config = dict(
    num_hidden_layers=8,
    n_experts=64,
    router_score='softmax',
    normalize_top_k=True,
    routed_scale=2.0,
    lr_router=0.000663,
    vocab_size=38585,
    norm='rmsnorm',
    tie_word_embeddings=False,
    beta2=0.98,
    max_steps=8973,
)
Below are experts of layer 4 (counted from 0) of a mixture-of-experts language model. Rows are named router (the router's row for the expert), up (a neuron's input weights, with its number), down (a neuron's output weights, with its number) and show model dimensions 384-511. Each number is 128 + 24 x the weight over its row's rms, rounded and kept within 0 to 255.
After each expert's rows: "gets" lists some tokens that make up at least twice as much of what it gets as of all text; "comes before" lists some tokens at least twice as common just after its tokens as in all text. This comes from a sample of Wikipedia text that the model never trained on. Tokens count by the router's weight.

# expert 8
router [154 146  87 131 163 148 127 165 164 175 147  91 126 127 139 156 126 135 124 144 110 166  93 135  88 157 160 177  91 116  94 120 132 123 143 154  94 113 104  94  88 155  92 102 165 158 120 180 125 170 140  98 140 152  86  93 136 114 157 101 114 130 155 141 128 120 109 131 134 145 143 120  75 125 159 103  95 118 130 156 100 135 143  68 110 146 134 111  97 110 113 124 113 163 116 159 135  86 136 142 116 100 125 147 113  92 115  90  74 136 104 103 118 122 116 154  93 116 108 130 165 155  93 117 132 143 123 132]
up1 [116 107 149 142 108  76  97 109 141 125 112 100  85 137 119 166 120  78 186 107  92 145 130 110  85 146 154 129 169 174 135 181 125  99 172 138 106 127 144 147 141 131  84 119 114 160 118 130 126 103 155 109 130  82 132 121  88  86 149 162 130 151 147 111 133 159 139  96 117  88 167 105 117 123  98 147 100 161 140 147 148 105 142 137 125 120 130 114 117 110  87 155  79 144 147 120 161 145 124 159 157 130 141  92 103 120 144 105 124 131 107 174 113 140  89 119 130 108 114 130 134 114 131  88 142 159 140 128]
down1 [105 141 131 113 175 145 151 122 121 131 129 101 142  80 121  94 125 186 116 137 120  92 103 162 117 137 167 122 134 140 167 131 139 139 137 138 109 134 114 149 106 111 145 123 127 135 142 136  94 127 131 153 132 129 139  85 131 129 127 135 184 122 164 102 139 132 126  96 147 125 124 145 152  65 168 135 125 117 129 116 165 124 148 116 102 126  97 151  86 151 165 163 138 119 100 134 177 121 127  95 154 111  90  97 136 139 100 154  88 103 161 150 138 124 119 122 141 113 120 113 145 136 123 131 110 170 113 166]
gets: " ", "–", " his", "th", " along", " in"
comes before: " |", ";", " his", "==", " 6", " career"

# expert 44
router [137 138 133 138 116 178  77 106 107 164 135 116 148 153 119  95 115 137 149 119 143  86 104 135 128 175 147 168 150 156 109 142 134 126 164 153 121 128 113 124 145 113 133 152 102 134 135 157 175 135 100 134 106 102 100 103 119 103 149 155 147 162 156 158 133 177 131 152 150 133 141 169 145 146 169 139 148  87 135 138 107 129  92  89 133 151 137 143 117 144 133  89  97 117 113  91 130 130 140 140 134 153 165 127 118 106 151 156 133 125 109 154 144 118 150 156 104  99 142 147 170 121 137  94  95  93 132 102]
up1 [125 136 109  98 147 135 146 115 133 126 114 158 146 114 102 120  89  97 144 102 102 125 139 109 161 167  89 148 143 114 108 133 144 102  99  96 113 151 165 118 101 153 135 171 139 116 117 114 151 118 112 145 162 113  91 143 147 148 125 125 124 109 126 140 106 125 126 124 128 135  90 123 169  91 127 159 117 112 106  85 179 149 140 140  72 159 104  96 113 143 148 143  88 155 121 161 156 147  97 125 130 162 104 148  92 122 161 115 153  93 118 134 140 128 113 123 154 111 104 128 183 152 140 164 140 117 121 157]
down1 [139 151 122 103 105 116 116 164 138 108 103 122 115 114 111 156 121 169 158 128  69 157 144 184 107  88 150  98 145  63 120 163 107 139  89 169 125  94  98 117  81 109 137  72 154  97 135 121 125  93  91  94 155 137 111 166 114 109  77 124  99 134 122 170 164 150 134 162 123 131 132 118 108 149 141 134 139 110 115 120 115 107 113  87 129 139 126 137 148 137 142 123  87 139 107 150 168 149 114 115 138  84 162 112  94 132 108 124 131 147 119 154 126 133 119 155 163 167 130 158  96 149 110 153 108  93 167 165]
gets: " the", " ", " 1", " 0", "–", " 2"
comes before: " |", "′", "–", ";", ":", " season"

# expert 41
router [139  90 162  88 103 136 101 149 139 153 158 170 126 147  94 124 138 135 165 120 140 132 109  80 123 119 152 117 156 127 147 169 133 140  94 115 139 130 129 122 158 175 139 113 159 136 176 129 143 134  96 133 153 103 142 114 160  83 117 106 153  86 122 103 118 113  92 152 148 166 138 132  96 110  80 155 116 103 147 124 128 150 106 109 130 159 110 160 182  99 102  74 122 173 141 150 100  95 108 158 150 142 130  97 130 137 128 100  99 103 110 119 112 156 159 113 105  90 119 105 122 146 131 172 102 156 153 124]
up0 [110 124 128 122 137 148 145 127 140 119 156 152 134 111 122 148 130 118 137  96 145 114 189 112 146 145 172  89 116 112 109 136 117 118 103  98 121  96 143 139 126 117 109 141 157 163  99 115 126 166 131 124  75 102 129  97 171 149 104 101 156  92  94 154 159 110 100 162 162 140 129 157 136 145 111 127 145 144  94 125 126 153 124 105  95 102 140  91 110 113 144 108 156 105 130 163 124 111  94 157 176 110 126 117 112 133 104 108  83 120 127 143 127 118 116 155  90  41  94 107  91 106 162 142 103 112 149 116]
down0 [144 124  87 169 154 129 146 114 122 152 109 107 126 108 110 168 116 104 107 160 114  98 145 128 106 126 126 119  97 139 131 125 132 144 151  94 142 130 159 122 161 119 112 129  87  81 158 116 125 152 120 145 127 136  72 122 133 121 121 128 140 124  95 103 125 131 115 108 140 132 114  86 167 102 129 139 105 131 103 131 131 129 161 118 102 162 135 115 102 135 138 143 131 136 118 159 141 101 134 109 117  99  81 184 116 128 134 125  99 147 105 114 146 145 128 159 130 160 156 120 135 146  97 171 155 117 152 135]
gets: " |", "|", "\n", "-", "==", " /"
comes before: " ", "-", "|", " 0", " Total", " •"

# expert 40
router [150  99 147 123 109 113 127 117 148 140 141  97 104 138 153 110 108 155 137 131 104 146 139 159 129 139  95 117 119 158 136 121 132 179  96 122 117 150 112 157  93 105  89 140  76 115 114 177 138 177 110 112  97 153 105 128  83 154 128 170 115 123 121 121 127 171 111 112  95 112 101 133  80 118 119 134 110 134 113 126 117 142 114  76  86 135 129 100 124 124 154 159 140 128 127 119 145 131 105 147  87 105 164 126 168 155 110 117 169 127  94 131 164 159 139 134 133 133 103 102 166 137 137  92  84 138 103 104]
up1 [167 125 138 145 176 183 139 142 107 127  88 117 130  90 118 103 155 130 166 143 109  99 111 115 107 155 155  82 143 128 135 148 104 144 130 106  84 135  96  95  62 146 123 159 134  95 103 166  80 112 131 128 149 164 117 126 109 122 131 101  95 115  78 101 127 111  92 116 153  93 113 149 123  82 148  83 115 131 130 147 131 160 155 122 117 117 130 138 116 163 112 117  97 126 101 139 158 110  82 112 104 140 162 136 105 103 121 145 133 151 141 158 100 131 134 140 125 146 136 131 148 119 131 151 107 162  65 144]
down1 [130 141 113 164 155 136 132  90 148 110 107 123 146 142 119 111 146 132 132 107 188  89 132 155 126 141 157 167  96 125 121 115  84 142 172  87 112 147 134 137 118 119 157  98 139 151 134 164 117 142 115 129 102 129 149 122 118 110 152 139 119 144 123 143 107 137 146 106 157 149 165 137  90 145 127 162 136 125  98  85 143 150  72 108 112  97 130  93 139 137 133 121 117 132 135 138 136 136 120 109 160 118 153  72 142 123 114 146 125 122 138  92 164  83 130 135 155 133  95  96 131 119 135 110 104 146 110  89]
gets: ".", ",", " –", " and", "0", "1"
comes before: "%", " |", " m", " km", "000", " mi"

# expert 24
router [ 90  92 124 149  97 145 138 142 134 162 154 164 149 162 146 120 152 150 163 129  97  83 126 122 105 143 142 112 156 132 113 161 130 127 139 103 148 131 129 149 136 129 136 143 147 117 158 148 112 152  91 152 130 117 120 159 117 145 113 124 162 177 138 124 141 128 128 122 101 148 165 167 148 105 155 154  92 122 131 140  85  84  70 105 157 152 142 119 173 168 157 109 103 116 112 117  96 134 135 158 101 157 140  95 135 150 153 122  96  92 154 145 151 135 139 124 133 128 102  79 106 104 138 134 173  84 151 127]
up0 [ 98 106 129  93 101 113  94 122 114 118  95  98  81 142 119 119 162 136 152 122 131 142 103 113 163 105 118 163 142 124 116 107 138 144 149 157 111 142  96 150  99 165 108  99 126 140 130 131  94 131 116 101  88 135 164 111 162 142 142 139  82 144  75 173 151 164 152 134 115 117  91 109 158 102  97 159 145  98 123 193 172 124  98 113  93 156 108 101 143 128  77 140 155 141 105 102 118 145 105 119 111 166  94 129 146 108 135 114 145 108 115 141  83 120 125 168 171 109 132 129 108 112 151 149 106 125 148 119]
down0 [108  78 141 125 147  78 133 148 144  94 163  97 145  94 111 145 116 110  96 116 123 135  73 129  93 121 136 127 111 122 157 150  98  33 131 155 140 116 161 134 135 142 160 150 105 135 120 153 172 121 135 154 160 127 135 167  99  98 117 132 123 138 174 102 110 169 126 144  85 105 139 151 138 102 145 114 146  96 112  78  86 139 140 126 137  84 146  90 151 139 149 149 115  98 126 169 149 128 131 151 155 132 166 124 134  98 124 123 150 131 106 135 146 147 137 159 132  96 129 103 112 136 145 113 149 115 146  89]
gets: " |", ";", " —;", " 0", " 1", " "
comes before: "\n", " ", " 0", " —", " 1", " 2"

# expert 47
router [124 157 141 171 106 119 136 108 143  92 164 101 104 112  91 129  88 147 140 108 142 139 131 100 163  72 119 181 141 147  99  90 144  84 181 158 148 173 116 130  92 146  96  79 153  84 148 147 121 118  95 107 149 154 139 145  99  94 165 109  98 140 122 142 130  91 119 127 100  81 151 101 138 148 112 110 148 141 109 108 133 139 147 158 125  88 142  93 146 155 100 171 131 134 105 137  91 137 103 132 159 125 149 146 123 115 161 164 104 146 120  88 141 132 108  81 165 148 160 154 106 105 120 164 135 144 105 113]
up0 [143 108 100 154 119 152 149 139 118 125 104 112 110 153 169 136  76 137 157 139  93 177 148 103 137  88 172  96 112 150 134 160  62 129 171 121  99 144 136  79 115 187 137 135  77 174 125 140 103 133 178  95 144 166 105 168  94 172 132 127 114 123 117 118 113 148 150 138 136 128 130 162 148  88 170 154 162 120 152  65 144 140 157 152 170 144 101 107 144 185 125 118 149 137 116 140 115 134 133 123 109 110 154 103 122  98 153 122 105 122 111 103 144 125 102 131 101 124 115  45 133 187 168 115 133 117 118 145]
down0 [159 103 139 113 107 137 158 116 102 115 151 113 124 121 112 145 103 113 115 135 130 123 140 144 119 162 126  93 113 133 142 165 141 107 131 138  94 101 144 126 125 134 112 140 179 146 130 130 128 104  96 131 136 125 137 198 126 117  95 158 124 122 153 143  98 126 131  90 169 149 156 127  93 120 126 139 118  82 120 147  98  88 154 160 161 115 139 136 111 138 105 119 127 128 138 109 132  84 146 125 145 119 128 110 114 131 151 103 104 179 135 139 126  79 153  92 149 109 137 131  99 134 155 144 145 137 144 114]
gets: " not", " as", " that", " of", " such", " well"
comes before: " to", " the", " that", " as", " a", " \""

# expert 3
router [162 105 111 162 116 156 133 144 180 116 118 142 143 114 119 108 102 123  95 111 162 115 110 144 105 138  92  96 125  97 165 156 117 128 129 152 108 123  98 108 171 116 133 125 143 157 136  95 170 171 125 113 124  96 140 117 109 121 124 123 121 111 121 155 170 105  98 122 143 131  92  89 136 128  82 119 147 112 114  91 103 143 111 122 149 141  98 114 139 117 138 144 125  94 128 124 130  99 128 131  92 161 139 164 122 150 101 135 111 152 109 143 131 159 154 123 141 127 100 139 101  83 122 122 133 142 156  94]
up0 [134 111 139 112 152 148  98 149 130 121 169 140 115 132 121 196 131 138  83 144 106 131 137 117 184 178 156 155  86 127 149 106 145  85 152  91 149 118 163 112 143 124 150 133 138 109 115 149 140  89 138 117 147 178 118 137 127 166 158 109 130 140 148 150 147 139 125 117 109 122 153 107  93 134 161 162 179 128 147 157 102 114  93 143 136 162 144 138 158 105 141 129 153 139 151 137 141 101 114 179 125 136 127 146  95 136 163 104 115 149 151 131 152 139  82 120 135 161 127 120 125 137 125 113 130  91 112 106]
down0 [132  86 143 173 143 138  80 123 134 114 146 102 137 111  97 140 153 159  96 100  96  94 128 133  95 102  83 166 153 114  84 129 128 139 141 142 164 111 176 157 110 124 113 136 128 124 108 161 148 144 122 175  72 126 164  93 109  82 151 121 143  94 121  89 113  85 167 140 165 144 151 112  79  93 153 122 108 140 135  49 133 163  98 149 114 128 125  99 142 110 127 181 138 115 170  82 121 122  90 136 136 158  93 122 161 114 125 104 139  98 102 108 121 143  89  97 163 115 115 113 120 161 138  79 139 170 142 149]
gets: ":", "-", ";", " Born", " Country", " Coordinates"
comes before: ":", "-", "=", " name", " information", " United"

# expert 6
router [ 92  96 134 146 137 145 146 147 129 147 145 103 130 120  97  85 149 152 111 125 147 158 113 144 103 148 172 134 130 139 160 141 133 134 136  97 133 155 145 139 124 125 102 138 139 119 142 157 122 180 129 148 159 132 130 147 108 139 112 104 113 158 147 122  90 103 160 142 157 162  81 146 140 109 175 103 141 138 143 141 114 111 140  96  96 108 161 131 168 164 156  95 162  95 156 106 144 140 118 130 114 129 107 138 158 155 136 117 103 115 154 116 116 121  97  81 130 131 146 130 136 169 157 108 107 121 171 126]
up0 [ 93 146 159  94 135 150 128 125 117 154 165 153 164 132 130 146 125 144 137 171  94 118 138 119 113 116 115 151 103 145 168 131 121 119  91 127  93 115 156 150 101 151 179 100 124 136 137  95 160 124 114 154 126 100  72 127 128 124 154 172 162 159 141 130 123 121 132 167 119 132 131 139  97 108 143 122 107 163 144 149 142 128 124 130 102 107 107 130 122 115 136 168 147 144 104  79 115  71  81  84 131 107  96  87 111 126 101 145 110 142  87 105 131 168 145 144 150 129 157 118 161 148  86 111 116 133  90 142]
down0 [120 138 114 155 155 152 103 157 135 117 112 115 141 133 139 126 186  93 118  71 116 161 141 134 114 130 135 161 139 153 110 120 130  84 123 127 111 110 124 162 172 127  74 139 101 117 132 151 120 127 105 105 136 149 123 124 123 152 169 116 132 175 160 101 104 156 139 139 115 182  98 176 160  61 159 154 127 114 114 172 114 147 116 147 138 171 108 158 116 126 146 154 148 127 126 150 129 152 141 156  86  64 173 109 141 126 144 125  66 121 127 121 120 151 101 111 146 117 127 150 131 147 142 112 106 113 122 135]
gets: " |", ";", "–", ")", " 0", "-"
comes before: " |", " 0", " 1", " 2", "–", " 3"